Weights of a small mixture-of-experts language model, trained from scratch on English Wikipedia.
Size: 10 layers, width 448, vocabulary 8192, 56.7M parameters.
Experts: 16 experts in each of 5 layers, a sigmoid router.
Training: a variant of Adam for the experts, 7208 steps.
Below are experts of layer 3 (counted from 0) of a mixture-of-experts language model. Rows are named router (the router's row for the expert), down (a neuron's output weights, with its number) and show model dimensions 56-111. Each number is 50 + 10 x the weight over its row's rms, rounded and kept within 0 to 99.
After each expert's rows: a language model's description of what the expert responds to. This comes from a sample of Wikipedia text that the model never trained on.

# expert 7
router:38 50 43 71 45 38 65 52 34 48 57 53 39 39 53 46 46 39 45 34 59 45 45 50 44 38 48 31 59 40 50 52 39 63 47 59 48 41 49 36 44 54 42 41 46 32 51 45 61 60 45 68 43 48 79 65
down0:48 50 55 43 78 65 52 43 36 65 42 32 52 44 48 48 50 40 78 52 68 48 42 53 49 37 47 40 58 50 54 52 66 58 50 55 55 43 62 56 36 52 44 45 66 36 46 49 54 38 55 55 58 33 58 56
down1:52 61 39 49 60 50 55 48 36 44 45 66 41 47 48 64 51 53 70 51 48 48 34 40 52 42 64 59 65 45 36 33 40 40 57 56 45 47 42 58 50 41 44 50 55 50 57 42 60 47 47 45 37 63 58 43
down2:29 37 61 56 63 32 45 42 59 58 56 42 61 52 53 45 49 48 53 45 58 56 54 45 52 62 51 38 53 51 45 44 61 52 53 33 47 43 58 51 65 54 55 51 41 49 37 26 27 44 60 59 51 51 57 46
What it handles: Labels and values in infobox-style lists, especially taxonomy fields like Clade, Phylum, Infraorder, Domain, plus Released, Founded, Country, and table years.

# expert 2
router:35 56 52 60 52 55 60 48 51 53 57 46 59 38 26 50 50 61 47 49 51 44 39 50 18 22 57 48 49 52 51 64 51 39 54 62 44 64 49 41 43 40 47 52 45 28 58 57 60 44 38 50 48 40 69 65
down0:49 69 59 49 44 35 54 48 55 49 50 55 51 44 48 50 66 36 51 48 56 48 36 48 38 44 50 36 53 49 64 48 35 49 55 33 70 39 63 61 45 53 58 57 53 40 44 35 63 59 35 65 54 44 52 41
down1:27 51 45 37 40 52 43 61 46 44 47 57 59 48 40 56 54 41 37 65 63 59 75 51 51 42 38 29 49 43 68 46 53 65 57 30 53 47 57 53 56 57 43 38 42 62 61 58 39 47 55 47 46 56 48 29
down2:61 55 39 56 59 40 47 49 53 57 70 49 46 52 61 43 45 56 52 43 34 41 32 58 54 67 54 48 32 56 62 31 36 49 54 54 59 44 55 57 35 50 60 67 69 43 41 47 74 57 50 63 43 66 64 42
What it handles: Word pieces and words in military, naval and aviation text, such as Army, Air, Navy, Battalion, Squadron, carrier, rockets.

# expert 13
router:41 44 37 58 48 46 54 58 53 50 49 35 30 36 48 55 53 49 64 48 59 62 50 56 45 41 56 49 55 38 40 37 43 49 49 55 49 59 62 56 32 59 45 41 54 40 46 55 40 68 43 76 37 24 59 61
down0:45 49 39 57 35 66 45 53 36 47 44 38 50 48 33 44 48 61 47 44 48 45 56 28 44 43 63 57 60 68 50 68 43 43 41 57 63 61 49 55 34 52 56 67 37 57 62 54 34 58 32 53 65 63 48 45
down1:51 60 51 43 36 35 38 49 53 27 47 44 31 33 54 39 47 57 49 36 43 55 56 52 39 51 46 43 56 50 41 47 43 52 26 46 59 53 53 49 46 48 24 56 51 62 49 39 44 48 53 46 53 49 60 60
down2:56 51 34 62 42 32 45 57 61 71 57 42 49 49 38 52 34 57 33 61 60 27 53 64 63 44 55 44 41 51 52 54 38 39 45 36 40 51 49 30 42 65 43 54 53 61 52 48 48 58 59 43 64 62 50 54
What it handles: Prepositions like over, into, to, by after verbs, plus fragments of personal names in British political and office-holder lists.

# expert 12
router:48 55 35 69 58 51 49 37 62 54 52 61 49 37 45 60 54 43 51 56 39 56 37 57 45 46 59 46 46 55 44 45 49 52 56 56 53 50 43 49 54 57 50 51 64 44 56 48 51 53 53 44 64 47 68 53
down0:51 50 69 40 49 45 44 50 49 46 51 59 41 46 55 56 48 37 58 52 55 75 47 42 41 58 50 58 59 65 40 51 54 54 58 24 58 39 50 49 38 51 44 37 52 52 59 53 52 69 40 37 50 75 47 39
down1:37 61 52 59 45 46 46 39 39 53 67 40 69 45 46 30 45 47 48 51 50 57 41 56 47 40 40 51 47 50 61 38 42 48 48 50 43 49 34 45 54 58 48 42 40 63 44 64 56 55 53 63 54 45 54 51
down2:52 39 37 43 47 37 64 48 52 55 49 55 53 55 37 46 50 38 42 33 56 46 54 57 59 56 72 57 47 55 71 59 64 28 52 46 54 42 53 37 43 45 44 37 48 48 40 56 65 50 50 47 66 43 50 44
What it handles: Verbs, their endings and nouns in plot summaries and personal narratives, e.g. discovers, contacts, attempts to, home, daughter.

# expert 9
router:32 45 53 63 55 58 50 42 54 70 36 23 45 36 63 59 59 57 59 45 50 55 41 80 50 46 44 52 57 54 50 50 61 57 48 45 56 32 63 72 68 58 46 48 39 46 58 49 58 44 46 41 71 35 63 33
down0:53 39 51 47 44 54 41 63 38 59 34 49 57 58 46 60 54 49 54 46 59 62 44 52 39 51 48 55 63 47 49 43 49 23 44 44 76 52 35 50 49 57 63 43 54 35 38 40 47 46 58 46 50 56 43 32
down1:39 47 50 54 45 53 43 59 56 47 40 77 54 23 61 52 47 46 61 33 39 61 47 41 60 45 51 46 40 57 49 34 56 60 45 61 41 60 61 62 59 47 56 52 48 45 68 54 39 48 58 59 31 42 54 59
down2:39 57 50 62 61 57 44 48 39 44 48 56 39 46 50 53 59 56 44 66 65 38 35 47 29 65 33 44 37 43 62 49 57 55 42 54 47 51 53 57 64 56 44 36 47 64 56 64 46 46 39 62 64 60 50 60
What it handles: Verbs after a critic or outlet name in music, film and game reception sections, e.g. called, gave, assigned, plus song track-list parts.

# expert 5
router:46 38 38 72 39 50 44 28 43 43 61 45 42 57 41 60 52 41 75 39 51 62 32 61 28 45 47 34 49 53 56 37 49 47 54 70 66 45 55 44 42 57 39 39 50 51 44 54 59 58 48 55 60 47 56 67
down0:31 57 63 43 58 48 65 40 50 53 57 44 73 40 57 68 54 50 52 48 46 50 54 44 66 48 48 48 44 46 36 31 35 51 45 43 44 46 53 40 47 40 42 56 41 50 29 60 36 59 41 23 61 68 47 55
down1:51 72 58 44 44 54 68 52 54 33 60 46 46 49 46 33 67 45 67 49 47 56 54 44 51 51 50 53 62 42 42 39 60 52 47 52 44 58 45 63 71 34 38 50 54 45 56 55 52 63 49 40 54 53 41 64
down2:49 54 56 53 59 54 41 60 44 43 71 45 48 42 40 40 35 45 74 59 46 59 65 44 51 51 61 47 40 44 52 59 43 50 45 69 44 57 50 36 42 51 55 37 61 38 79 49 51 57 58 41 47 31 37 72
What it handles: Content words and sentence breaks in scientific, medical, climate and demographic descriptions, e.g. found, below, treatment, effects, However, living.